config = dict(
    num_hidden_layers=15,
    init_std_router=0.0382,
    optimizer='muon_variant',
    dataset='wikipedia_en',
)
Below are experts of layer 12 (counted from 0) of a mixture-of-experts language model. Rows are named router (the router's row for the expert), gate (a neuron's input weights, with its number), up (a neuron's input weights, with its number), down (a neuron's output weights, with its number) and show model dimensions 0-127. Each number is 128 + 32 x the weight over its row's rms, rounded and kept within 0 to 255. Numbers have three digits each.
After each expert's rows: "raises" lists some tokens whose logits its average output raises strongly, later layers aside. This comes from a sample of Wikipedia text that the model never trained on.

# expert 14
router:141109113117152157122110098082194134147062139064105132116089071127102086159131187125057078121098111145099132085120121164157161180054099097100133171163194134168107147124091170100050117148113133093134141147187113126156136131128106104125099132117097180139120126108163120151096136117077065120171175159094142155133193153122101078174159137145119121082160089170132138179123123084116118150113
gate0:190070189078146127124106136094133039143146127142159158162120099161170045072143127091104148097121125104024116127091127044104154132151169159127118163132159138135124164125162128161129165157094154086164164146110144106099078165132145133147122125091123096203150134109126124064136157104127117106154144137112132091116124191129140148082128147129114139083154124118154107109183162166198145132104
up0:160130139059126122111128135105150108151104134144166107135196090114190064084107079108090154133061106115073180159141115092151092161174138158167116125157094129141133106118071166151171128098116131125162147108100107149114145153136159092193099111153143127115053105114134123143132060099139171111113134136194110084107203154200106158170086161113176104155141094195093113113129128162124109149142
down0:145166151094090142123111140112136154172136109126069107148187155126160084097135146113172138151075149136097102055135093101116102097137158136091075175117096107114126052076100130146121147190111148116119124131131073139128058115154186160173136140088084128133089112073054147131179160153107118131154147106075075139125144102149082165135130121109149099157097079146137162142126228137109117131068
gate1:097127123154085138146107113134051163168149133122140098118170075114146141157085138110168137147099141131137053170124117196152124125069131119157133107176170184176162093153163144074163118138107139193092140162112122151116139106098108097116171154118106198067100138154098084116054139157087128193093153107122158116111143154131148112145172153111095145134126093132098043207173150139142136119150
up1:156090109195120153097105121124109093174137107100145121118139123109116160184119134112111117111077160100149094122135154200089171215058164098153130119113108145095114123144153133127105128111118129156101060151056148102115170126097132088100162168060072135093076138145147137155076164128158103102125104141075151107139122136175136077121138165109096120100102079118157041184106162155126115099066
down1:060159120060097155175131135144103133177100125142127137114112185113086126125107120104127198181074109123101134125133059170171159140178102173156205106114088128161184125126155112137126157086169143178139163123079135143100087100108151104078147140139161142100084172113126137109099106132132099111132138085127113118121074061130113138156150065120107076158098102102131117084185117168141102132213
gate2:159117094107082156146171128099112058074180069142155129096103087145070108117091149142125122136098122141201119119134139150183161147111155124176136109137110147147091181129080156149121172117175152194158158126167096145151136087142069135072174137132118087157169094177141160163115159157081131137149141194139126113131193112135172179140119166176130122190173149148128151139130128138194146174157
up2:079134108109077157160119084114136110138106124139145108155137123120065064113091136122105148108128126118150087124076124071133126151067146133159139086162137121146126178179059131174168151089163073153090113165165104168107163110156063179128138150172137124170108115169094186182158130114104148187129178101141074160145199161131107133167124152192076144120126083122084105122182089141105131134122
down2:130102142118156137105127176158157118120155113100114138122068107112134154162183055148149092152133121108158114192100147116076137069189129138108106143135130138127126077165116132065100108160147136125158064078188147156123179107105112052102137087064146174152092121110123058099110150109092107104123089111175155102138140117146155151074117095150121097070103090211100140080079151165156130120148
gate3:072185125154105142160126083117122079081113155111083145153066086114120108190067109135089112099086095142138135167143137140118086104204149154085120139138127115147159163131145117131145079160136067084090075159087143177127092062157113086082136102096082066157135128113078104151107119124189180128129131179097108097166125132091179116121120149127107133095114107120144076065119152081101153106154
up3:157177116145098099131100172113136060171122151155174080048126187111128099157095119129090116105098058107161136143116097124116099139090089160102123171142125202130124119171146110124045098097112128176175133172105164113145172131135146137121087163076153143131110194151127157133157095111151154116072147126139176157116128115055167101150147158199102127099091133174111132101151100056133124123109
down3:124126058085127098082128141135120128153159130158138137154134165052175132098109140098158150157114139185129102124158164142182099111162062187104097098088117120095136200085156119133124119157152172135089108094126098194102110138185066155101176149142148120142137221142076127061130169086134135097149107138099091175112131124135122178156120145107118127146191158110148076068151152120122123097101
raises: "est", "un", "in", "il"

# expert 13
router:143143087148160158174152080171131136119121096115135144152087175137134083043147149110099097139098157101099151183194092097119048147123082113178129148122121099111114109105101156078065102083113174159114159152124076106123155142114119135075081148171074161149121060192173143102127155124122137108108149166160157163179168126175121155145154067134170105176104131117122149127098112142082162148106
gate0:128203163153160101191177143152095151144151145115106148135131085113109135118167084120149090089163099129082108106163186105138086172133099132129086131155185186113128093102155109179148154073088132103072107088147148110110104129133126162146123114143171145174133135082150159147129137165144172155110107186158188144174180117093183108164137168114196128159140161148098064167148098143175146150068
up0:092122151159157110150102097104135124098123085144149152128142139138172203143129162090171125126117113152082136095118162135154168049159177122146132142122095111101189060150159100156179120136169165120146145103073102113090136121108143137132149143101141109193158137134095101077140118037070138117159139064130155135057135120183083101133154097200126179136143147188088160102140115174151116104169
down0:118122084123097145147102132132098094095083092139171079111079166097155160100119123130130113133176178204169120166105190190176179067145148103144117104114139136118083165145146133093169109140112116185117124097133098142147172103180140086080171064149147195133128092064125134143141133130131158092137149154074130129146153128155130082109147192210090109171143177096147125126085107143160141145105
gate1:091150131174102061104173106141105137149099173117118119090091161093182120204138156142102129094080139075123078144123184155106119111110151154140149099185097179096154121106170099085130158141137158070194097184095119116148193066168126137077139101150161160141081136138148131141116100121100182164121127134108099118090141193114123088134113092127055145125106112103102122166084135129140102086069
up1:104187120122126103107111076138162092156158117107143123175099140109172149171143138118142164153150138085168117178122117172119125092117133131135104078145128135111112137069145151106176086106103164089180045144112100196160182129149141156123127113149133200139099078155113152153121119127102164147093103137123131137084094193085126062111145079088086215158127091084159108127128186115116072074109
down1:141139147130116112189056146149121168160151170093131084148172159112120141157176143115129090117109145126113120123128197095117131140128119118193128161211149133091128059079146124085132194175106132091118118086126168082070130165144139115135148149120058155078123124165161173195074132096123104082157148164126140064141159135111110103114099081091086061145128150091107096129166148122153154132085
gate2:106134066121186106141156094092162090104068135138142164235133118153114116136175141072104129159113153105121102130083142145181128119073108101113133111074135092184123060061141128111149092120160150128144103150137136091102185203139053138110052129152144136190109137163138112082122095117116145110148208153095151098115099126167141133140143126152092087136122127123144130160149067148106130126110
up2:119190129141079145123175088124132117113115125113126113167160110093110090115103171124152153101123111080135152107119093141127179160140146135181063111132127119197135178080188109094079117088175143125143142111147137159145134124124115143127066158146094098153171172186150160093134126147106127064186136142120167068083098115088125166156103135183161185133088194069130106116170090201159119094153
down2:158165078114088172119089091143152126090128123134135165175117177145132140088147145137142141091104129157077110067120196156136187130152167168145115137110086130119056147091141138165123129155166084148107161108116114139107148189098109122160087178107131166175117164118186120114173195083147146075143222087164139085141087107065145132139123115115129174080123115089123154120068127159114129167096
gate3:142145176169140165143189179102174048083077117134140121113128137151145126177169177146107238121064177117088156125155166121114089162110077100098117098110110148093113105108064147118096109125148190138130145180130139178116148077120130149144092092133081126096094147105074134116169136131125107099084148121095120080135149120099129162101150152122162089134147176078124085151145097137069161125111
up3:090125152138161079155068139130113108141096122123127112124172100164145164083142136103096094129096145101124159138090130192108138147102130118102080173090129114112188159112136057160099158121108186142116112177096130178147121159155136100105146162078161145078115068132122099101102098132059146083104141147065138070097160178104181122102106155200142145123145117158160225111124158075145091106143
down3:090114130164110145099073114078137141129185131152071069135126089128168130102151078120065095152124152067113062116129122148100132148047092131161114118089077128177100170148145095108128145131132133142103171138113134160170156145197103152121151099169160149151130150181133131090090184142089133102117083104117126107126119148128127113133160207089123165090127058182164170086153069165136141134176
raises: "-", "et", "um"

# expert 9
router:104116166113106112171050103124070158117172131112066156163100129113153159127153163136113090115100112099075068153179110094134117134093182108154134104114149112113131156150065205137093157116117149115119124150070103138068166131098124104130120095099105124092152203084124171084150105125158134087191131101100081035088104124136133134120172171117062104097116147161127169129150132149112113160169
gate5:110150097109141125137142141148108113137091100169124137082088117161152129169116129155126074098108203128127090074067135117120142132128115123107129150133062110113124137125165128143140177172101177084134137185158090131087092119172198115099148093086116127164108204070149138085098095204143099122075124108064140125110062110141136145120136179102053165115158109152163144105154116108190087104181
up5:168186128092087088113119106177181129160117115184117166149104111152137134140164153151153161112128141145099129103054124159134117103148178063151089160154126177136126118114124150185105187127093175088096175167132070117136109128143197126088149105132149111160117159052160122174162116132078173149138155174074114096066068099156143092145129108110094176114120125148194133160153098129141138160085
down5:112181087130141162153123129115164162149067184128177141176154100108164099105079139135095118128142166098156126122151048148130127138105092217110181121128178143132141122146160131138072148063156107124148065122146096185152132134146169123076048077123177179137131055121143144145139154147153072095134103134153125145081151125127080128179138139130166146116178104109094158122115092061151127140123
gate6:104143158114174115135153122102157122090122132092182205142106130110106087120139133168148142056100176086184093079190116025126182130138171131133115115095182114088136084140157103125169136065107145080101105111097127099118157096110106121116237148121102139081082165113159126116107099120176114127177144090094094145076113092132152140113090124115129183093117141107108101123144141123145116110093
up6:142088175111172109149145167139123133090136176140151101144127137112141123161080205129122133118109189131185049129117164047159186092096177176163095054084139136119126109078137105132099108095103135078126097154132151091126132122114090128134220181104124105088100172152149143096123107113180087163179113132110075137094127098144104156109146100144070150115122139127097115117144199130134110102103
down6:130173130104175094162100169062128142098068128087156117124133104087048160074093157145110120146123194159148110154203138110070170192159144088108125085159169155155086125080157156096129134082106148176108113100127112131127092141097112055146114141092202121111134122098095174150140139141142129108126115104148129120151104165133171123162098175121128137124152086113103069063164175089119114139099
gate7:109118136105118198149144129110087083141088109148088140144212114152115144176121111119214076147135145122125149156157127126146163112130103120108161098193137079108112102109116141094097134088134107072130108134127175112163132153130095150095129109096117187130179191150121115122175104167100095118084134116161098079168096168114079115167174186093083146211118071173188120095129151104092099155124
up7:120121126112109102168085085095110093144111149141110180142175098139087109175111080114151122155154124153099135150146131120145167087106087171141166167154120136112150132122128101122110157098156155055139114131139142117208103165127108119088135138065095155084228120101098090121164132172095109098101128147182124112161113143110051115144215214155101141143176090178145062140131134107118146108092
down7:136172118115124111074137107116098121120067100117115104165155146131138089108146160073183144168060141146044159132124133146183117163132139134108126162191172150088120159124190164088136126125124108146138087076144181161173154164109076184118124130122143099130124127192071140142139110134159152156116074123184109113143172166080140141065140083144137113073123126161163062159096117146179091143086
gate8:150120172072139124115183094120099148083155102217122143182142101143154087131155118110132162120158141151143122139075104130106088028088120138079157146098171137121096101133115114188181112105067153132138123132066079160098160186127124173089160138107099120153100089124094137157172159182132149112119166091147099085101145163081097119100156156111126117155200108087144132124088107106097089167108
up8:136156148083125162079146127083113123124099103190079159150120097155102106103119136094152185159141168130176104150101097167134064059097117120093121130129148109130085123134130100188138108178134148119181112159038100209141155182184106157119122127116140118167129070104147107153121174170174123132127126119141117089134159159076117133099141091120137130093183113117133099125117097094027088156087
down8:061112172110132128111072133100091187145160127110124130176122076158171138110138195126151126136167155141140158112128081159170122111122137149137175158101123112124140106163103142123103114126141161061126071112087098119144109177096089168129116151180146126086154162112125099167069154116095100136103090084120135139061074156063136072099119143195162075140077133108064072116133117162132159198110
raises: "\n", "|", "-", "In"

# expert 3
router:174086106158121087123114142177109128136142131147174114157095147151113125122158144157155177058174163135093139120062084170125075164144149155150164169087093151110114152121128058127112176184146055074118101113129149179114111168106118130134123138073130078110130102063132173131128127148133100184114161123178188100100119097092122086174147126137132103178065145092081105130071152134083122127169
gate5:187151162116101159122171108112082135109147069162125076074150142146103158141090189146204122090099159156097154151117091225185127181118135080154100137101166173143111143110141134179150138115110104128145098102117124091163122150111160064160162096110126095158131133120134149092118112189187131155134165118122123165144067168137135090147135147083064148115088204151130132189112101110104141109122
up5:134134102099134134078169166123093167104148054125110115118200132133122097106109109154131141159128150194193167134149103182159179136101101043165099111095222079139134137116105116149109150098117084122142112110150158126150126133133170067113122092175110089068124154175135137099135122144208094104108142140148119095160169149098128092095133146108137106176125157180101105148093108155136162185190
down5:126119124140138096138098124130108111102121122089141068147109128186133098134130128196131134113158090180090113109124153123106145126174132067116137150100145156161117138163018126136069113242199119115125158082069099086170170128128150137161143100095103153174092125157195129165127055124113117051143095118117179115172113102132131112132116105130132116137161130132142140133135077177071103136150
gate6:104117176139100126111096170129118176176104132137122150046180110109100164125049149157104091130131168140117104123052132142162132123163154112068139133115125110133111063116099152168051162063132189101121094103114169140130133137155098119168116113075117133164169124081161122166158095143142133098177164118156176124134148146139093138189109132076130057099148192128141169111101158097132126066105
up6:159136151104071144108180165092114133148168146166153144092101161143070136114097196146159071099126100079132136059151129132178156176127174133093065135135160147180107170140154185101164093125102165198109122128057131118138130162104156117120157138113094162138101154113144209171124087127128140140121121126087115148141087090171126170160070086160108158090192160126083107148126117081124104144130
down6:132137070112152139084151149104149105156122176131156102160112090124155137113171129143106105173180090147063139131134136153093104172063113146158115129203127063164151142120218120148137134131137126155113198071162165153112102135172135092128085120179111131141058085140120112116038194137108107118154131165104142084183097149158114127080137133141109128134083056151144150136142140129149185144107
gate7:137130137104063105129119130175078057144079166104142190117156152136136169085086113083166163094124096094097083149100110116137106076135157162119125110112095150100109099140147083155142164125182097099093177086171106193160170116157073137150092098119104080145161162105136162155152079070081139126135112143166144091149134160063145119117146103104132153124135148112095141170158064126146144054069
up7:184115102118134123153166115128093188098126091102144082154133152123132088133125098106145128103199147126069183142082149122088190060153124138139109144118150109124151125228093124163104099167112149146127125132088136120181227096151130165113089134171122165129161057099141154143157102121083123131119197132106134189082093126111159141158139181129109106188150159108138174146138089115143121084109
down7:077128176114088090070139119141126079110158126161138139151125100049089102114110181157129122123146101114058138077133058074186113117084144110089124150134170159091124166186126081134113109149058102101092100180149104125113124162094122140115104111095173080096093143094089156118096163147121113052148132125128156054096133132073148082089102095169145130127085111082103106131123123115098160161111
gate8:103172148107094093117173211141161140167085158118081178148097162130108152144100166136152058101095162102080127158101175185087112172067068144114083087060148124125149104094140114131123095122145162104111142168121190109117186136124141082099143137104116111149150178087148098149100094145206101171162130122205132110156152128165124158154064097123146146129110101119137108119115145152098095098116
up8:085151143135108164138143144140109138147111111151101170139097101154114130148154194081108100119067142122071151133110187158107106095069126113158098107022097124139139122127114157147135104116107148157170093145164161083140185127103164087079167087109102095144135182064137136169156123112153136131145145107137146114128163117206089230129097107127134167153154089149149120137088183084125160103066
down8:121142125105129131123113064189116079141178094111126098169172114085124133118154138139117118146134192080092138138093105086155094109144142137124165172104149126199173046104149137152125150120124167126103101113142198139104092162147132182098091123097106141162181124121171127152136200171072114110080050101162170127111106134136195166128137119155060111103152127080111172134135146055113136106111
raises: "-", " and", " –", "it", "/", " to"

# expert 4
router:133151159113142105140117126202142162156086162122163166139101132109121060105144141146112127117117101097091183080145111153193088148080180127158145140109123097092105113152087140075110089161108122120125071101114079138177147116175116172137161150089039164156092116128144134116136142119059132113106167126132085183148192078068131134106107088115161155098080135143108171089124142147108087072190
gate0:117099181193115105164156161137139109198123141128133105142178114095143139137115111099131151117104064117064168136090209135148149187123128097139105201150153147122176121108093093156186077130100182174142131131113143072130127156111131112108177140110177124163128158125148109061096124086164115097111120085112159173135117076127123125115176188100163156119188107166139183119080074126147103103161
up0:119168081153123142064141096160136143144142096109144084093140141111156083140155165136097166095095078133096135168125185115172047140094159159136169084131155120119163145181099144114096096165115110146129091130134229175137136121087152140059114157133039103163137130154130112151173134098122164110098121152128124158055105156140162139129129141158126141110130143103109183121093068170119121073200
down0:144130089172101105097137166065126140162096120120087114164131142094150171192096172131134089111126155133118097083131103117131127180198049111160155100166132183138146121093080169072116163145160115148145150133152097127145092138061179059089130062117136110127201097199151095114115113101186096107138132179094152148069166110134102106113164142134126084139172134171114162152137126140127123143106
gate1:151107129124101151114107110222097158146094134158101136167167121102161190148151118025131077118106146064153086078143113121162124117127121179142129124118100057159125154117089194129103141111064139134068111096126201157121067132129121153147085141075106102125108164123084114133144122154125168088171131105094060099146088166086080093144108171123134160114170134136141120131107121130135085095150
up1:171144154128100133100113191118094162178079165163119174127158171144141158160150105075099022104114124127142099086156119107161130078104181147166109137127150132103156166085083141083089088159146198123128079110100161117109134119108089120142144113145168110145119156145127153110125133078117104112130120087115140053092058113122108172083123091075145177144196141086160094120170091104136156094118
down1:132122132143227134135157144143138139140135102130107077148126097117110133101134132083206181168142093117166097135100136112070139174113120156113182145151034087112115196133140056079131101212087124086106117120141087147126112186150146143098081105107104125171132112138183132105104147104121155134102135137145110126107094144136150136106024139189148091128137118111136156137098150069086099107123
gate2:150167099074166126111161141127125104112079111144161181078087085068181122121099161152072114084084119081099123107066151122130169097165103192131114089127082101094110076087136090148144096129158116146160166138124151087136140115117066197144101129097148112090097121091172175124159106122107084143141156134115150106173179102174188143126146123066130165164125165112101183103115173101133088148095
up2:131171124115185145147198130117180082100138122163122090073152119171126133068143098147143131151093155066145126135121129120086098049130112176187196059107136106075143125122164136093103142155144122155125139082138124109076134113103077165156150151138111136069123128156203124123112157184106109153157080092113120098202159104104138139067129106112098122172144095111136170110061092118132129095105
down2:104113122067153134127161163064081144144079138138143207132141142131124143089115144100097138117083095175149182162122197142182172102156127113155153150106148076107088101148153121164163137088146087125116144157111175093134124136194163148055071127103155113134138100049100129091138107129088086103124163163135181141127154089135174179103120096130109131132051147046128127116131135084122122157101
gate3:164172126099088165108176172096131094125146101171162119170093125099166137094079114108132104134128190093107173125195081120145105144173111095138086061126107080153105171168096139132144126135169173123107111098087149142150163087221103154158150140115083094166116182137149133106096131134115118193134171162107145144154129129156152141164141130148151179116122102166042119146076106189130168095162
up3:166142095169192153148165104133170141122116137144125095129129222157172141058179138132100159085141151127078110086111097092117137200135108133082124143109096126145110168136141104093175144162133149144110085191090119172165170117177093068182207230117072124150106142142159150103134174134102120130106136110122134090105169142139138145106130125112097164115158188136100155131125108154165108128105
down3:133154183183172148149172124110132108154109106130128097077085085119103191071176054095162173118148112100082147147124080105125142095180156135149089124167142113122136140135125066155149122113191096086148113097142145178179128131166143155150133099190154119140167110165129093125146145108156096133191047097144136111144113130069126159137113126161051147129081136083120099138117172124127085073083
raises: "o", "on", "-", "it", "id", "is"

# expert 10
router:164118143183060097090113132114126130131116119191132176089173111119141133117176169099153145144146172175185140100123197153127125123134107139083137097131058152158156075075099046118146137124106147142103129129144125091084142099138139121108094120143155155147154208158139141134155186115156190120063183105135149154114084146137119130119149144098139145083130156080221094102146115130135196170130
gate5:061069164132175103141103137111153148204146118141146111131137067063176183097134135114149098144096173123138117109147118136117077187148136148136092160098129147120104093152118079115134130105138142144173137072139100159123173122116165140173165107165047102093116121112176140090118135115104123092175107125191155112133116124127073140178217074148125113145072158119146144206160120135082101158109
up5:148190142148095097071182099087158137166108196127183089170143162159095147148184136146099109112176141095124118134127161119111097155149189105185110158182103159150106142169081144176168152136073187128114053143107105152156105121142156089194168131179078130155146126133127119123098102104128187140155122163104071163156116096132069131162130145143204170096115146108116140123102118140097127121121
down5:139149161084143115161113138186161185174098097072125136159146151155096142134139140155120132182156130134123082083093119172107109084065127183108148143090115174100076122130133098158062162082086144118126045093097142081120216111128133141106108159132180173155080131137168135107147107148085108124183159112170106132150096140198167111140128106142103115126083095106126099173093111150151075164150
gate6:177132116077128144127041175166162152099112159126160072081073103134149192173136132152095185104102123142101155117143147142194122159129138097099077111128124140157124150113129097203159168179060118125153132204127140086176136067108115147162122100174104110129186063109098158159128135132158143094070119071102127154081095107111137155106129166100090113152118105123118136182165137140125133125115
up6:129111123138099149118173177091121098120121152118125111065093138139176135100171124082140204066155157157130121128200162117133138123115088119117134111134161123095062072096132160154148119068087147099135144156161166187124097110153157112160157090142149154135134129165087206142185099145143160172113182089173153119085173134116094127106131216111155182172129123104155061151128120162115089111123
down6:081060165128054082089125127113104091124093187110185139120085154148148149146128148092139196124122138149113164184133123128163122155130088130124145117140115107166107096110137109136122101075100187178105098148153123203152123061111127116155153138118128132077124136126074177152155140097169106135051097143106107118065123165115071117140065153108110097121161081085158108174121120145151187120193
gate7:133118129079112167128170149122189186110131129149135042122077133077091140114096112083122095152084120163130125102160182147087116146094093121114150114154115160141108134123120154187149116130185102136123114109135125116109162156200158112072116191127096122080073132111094120162110100099154156194193103158099143119121064206157129167102133145173107132120183150119178141113137182144078166167146
up7:106116109120118153133169139110122224160137122132122074171044128143170100129106137108141087100095143132192122111178154136107101096092138125121106146154126154116067136104111157149194138143159083089109096073160095096118154145204146122081103146123152104052104147129114141110134094095119136172177067130115134157120077170167116198127075151127105091073120156085107126119081130141099109195141
down7:099136067107132185136193103125127142101107136142107116129147143131216115100129182128114182151065117163168080122124146150143114124126160162108134156134109106120163099132077163082132079152092082157121138132166159168080147189118136143120127110104144134159078138140116105161159112053053134195128065101153158150153089129120142117118093123109175151102141095155080026156134142112068136126101
gate8:076127165100107083128128095122104118104154132098146168130101132124140115110095140128129093113090135148145147148078159156130166118115121139083071173164135153077135043124131125111115105122102132130150160138106142076118067150152078195078102176157115089134106132101144130085167092154127169093085054145112172132155196098199096083081122110101108171118154117095132158143115084171227090114099
up8:126130109095169103175125094116088125134157114121143118136120183124142191092106070121141098141134124137113128125135124124155126125153117101144052155129114180073114081186101122107092064167150124147169106103059073117129138089142090180093130122145131140164130153121100132090174142075131172102064086161135182122120140112198116143048116161139114157151171185094145195168121132124219116131144
down8:133127107168167178138125122111155117124110163155117175119109129141080183156053098108086149134103108150212115167101143058147132113181137084150120137115128103097104136183094093128129145137098137123119092154117114157212148122110166129162134142122121138132151168143103161184166088105152090047119170093151154080072122154168184160087111078082114147146165115155113107130076220143121144144122
raises: " s", " p", " t"

# expert 11
router:132098159192169105120089086121183114157125159089078133096102120134165139116094139167153085146158107154073116135132076098131106111188149169109163094121129100125178147163076145070196171166156137095092078137058138140111198152092122165137142117110110151171130107119107157142076071154138150142144059113157175111159082158124094096098132137098138106119125081136064086114084119094139073112122
gate5:135125222145148096160085130122147100184126148183088173161151162081103168080109159159172118131103082111065115117103107152156097104148126161152076126089120157150173121142104110176106128131092105132165071106122137093135114122208133103150148110104060090195115169087102163155166122139127133135145086104148067084149122111118078132151127173071106150098177085107158125113190108121152125100106
up5:146167110133149114131126122125104109133138079169087128143099132162110116178123107111111094210148141130092128086210174098093155042141159110061122126077135097156166108069120140120067124140149150143154149083103178075151142139185166115133096182220110088114133078222105147152148105154061143114157156115129095118116107163132101143146118077112131133082130114097149162133123140147136136132122
down5:105131106176119085180110131106162109177125140124131091134114110138098124043144159137171157082094120102129109118117034149168141135124105154155143130117121138155041170090129094142134145170157117161155081070104110173133132144112137128115166060123128096204110165165111160146116145162125136140109144126117180126167120079176098084109165142181041114196129174088114147144120102157125135124188
gate6:131139127071109074119193115140059099171130122129113094171100131120115126169128144164182171096130138134101137122163084087094094146160105110125115160065097118098123127145149105135150120134098053190114124152128141167157134078137072146113149165154095080158163086107131161136123057187080154140119128147107188172151135136031126080123080116118136155168156152112089115104117069071136089147110
up6:095126068137123141125144125106096060107159176154148122169102201184126131142134115133137148105149091135134133173161137160071138166177088135125079091113095128089106222161125105156103171118080093144119147129123159193122144111128109134119103184145122132099137077169106201168151062156155093198134052170124130090147153141138129118113115107121175176162131124088057148138112137082140125126152
down6:093193161131152111116064114169149155123105184083097123119121118107170090090070155129127114159076083133125116160169135135087142123167093119138152130180146064119075168114165161171105142104161107156111122145103121121056165059106139240101124119127103148082161090127128139147110119091151124126081128124124103146102136117207105126168142145166207144140109156158182142070123113110111135152141
gate7:122163134137030085103140155147098103119120119141178134144142113144120120131092156131189187121108149186188176083131150108214180076123158193085146120103162118160114111069122150136115104118125118177115095163104161158103139099057109133138090084156152119170188133129140185151154189107144142141161142114141144099197094122080138119119094116118128159162137121089072144134137113058133117104122
up7:128069141109159170202111120105104091111107089150112090108099089087073133149148217059106092200107092170087091191106141129091140112149132127125111110155191160124075111143114122160157129148092122073073105132150142137151137141121119083150125150148117072115121133128109131125070131186194104113197110122074082129073154135132136124140200157117136113150098126112138112150102129103079164156153
down7:084108109142091166121092127103119146114137136136169130104129081148118145056109204100106136120129162117131126143046145158144119056138126144107116148119095139146150130088153136183100159118065108164164102137150059107160087188098114119101205129134151060103099148153079097100152108178159074127130143136156127143109089076168087083147088092178103108129176126113075055114129086140128152108108
gate8:153131143188151147096140139105173187111133100098134131083121098068163103158138122122180152134027136107093033142118143157122163094146130105101120101117133106112076198098099170137157102093092115107088123149142137157132146177164101106145134072143113073140143167124107191148161155113045127126204156138113168122136123120121164101104175140132085156077162150118056121123126113127170147131110
up8:145118173173101151165147121133132089071094115127134050126137115111081122095134161080122112102115110163100140108112099076121127073178173179075127161155112072120108101093093121190134161155111154131140172120180119203142162142119143098157156101135111119148143137121165125083131206079165164153064173160119153163154174076139114140181096135123121179115158123146106111119045156133121139064133
down8:138110088111111089106162085121095112140063125095157180184105139105123122063148092156109111149113090138145123173142180153168152094150145032137113175124140194146136088130154168134162160144157168167121169104150096103112148135136140163132095110143111125115141151110150152144188167142101068078166097122094120146118163124126084063102123184127094213091091100139083111142190108142076145104095
raises: "-", "\n", "es", "C", "is", "a"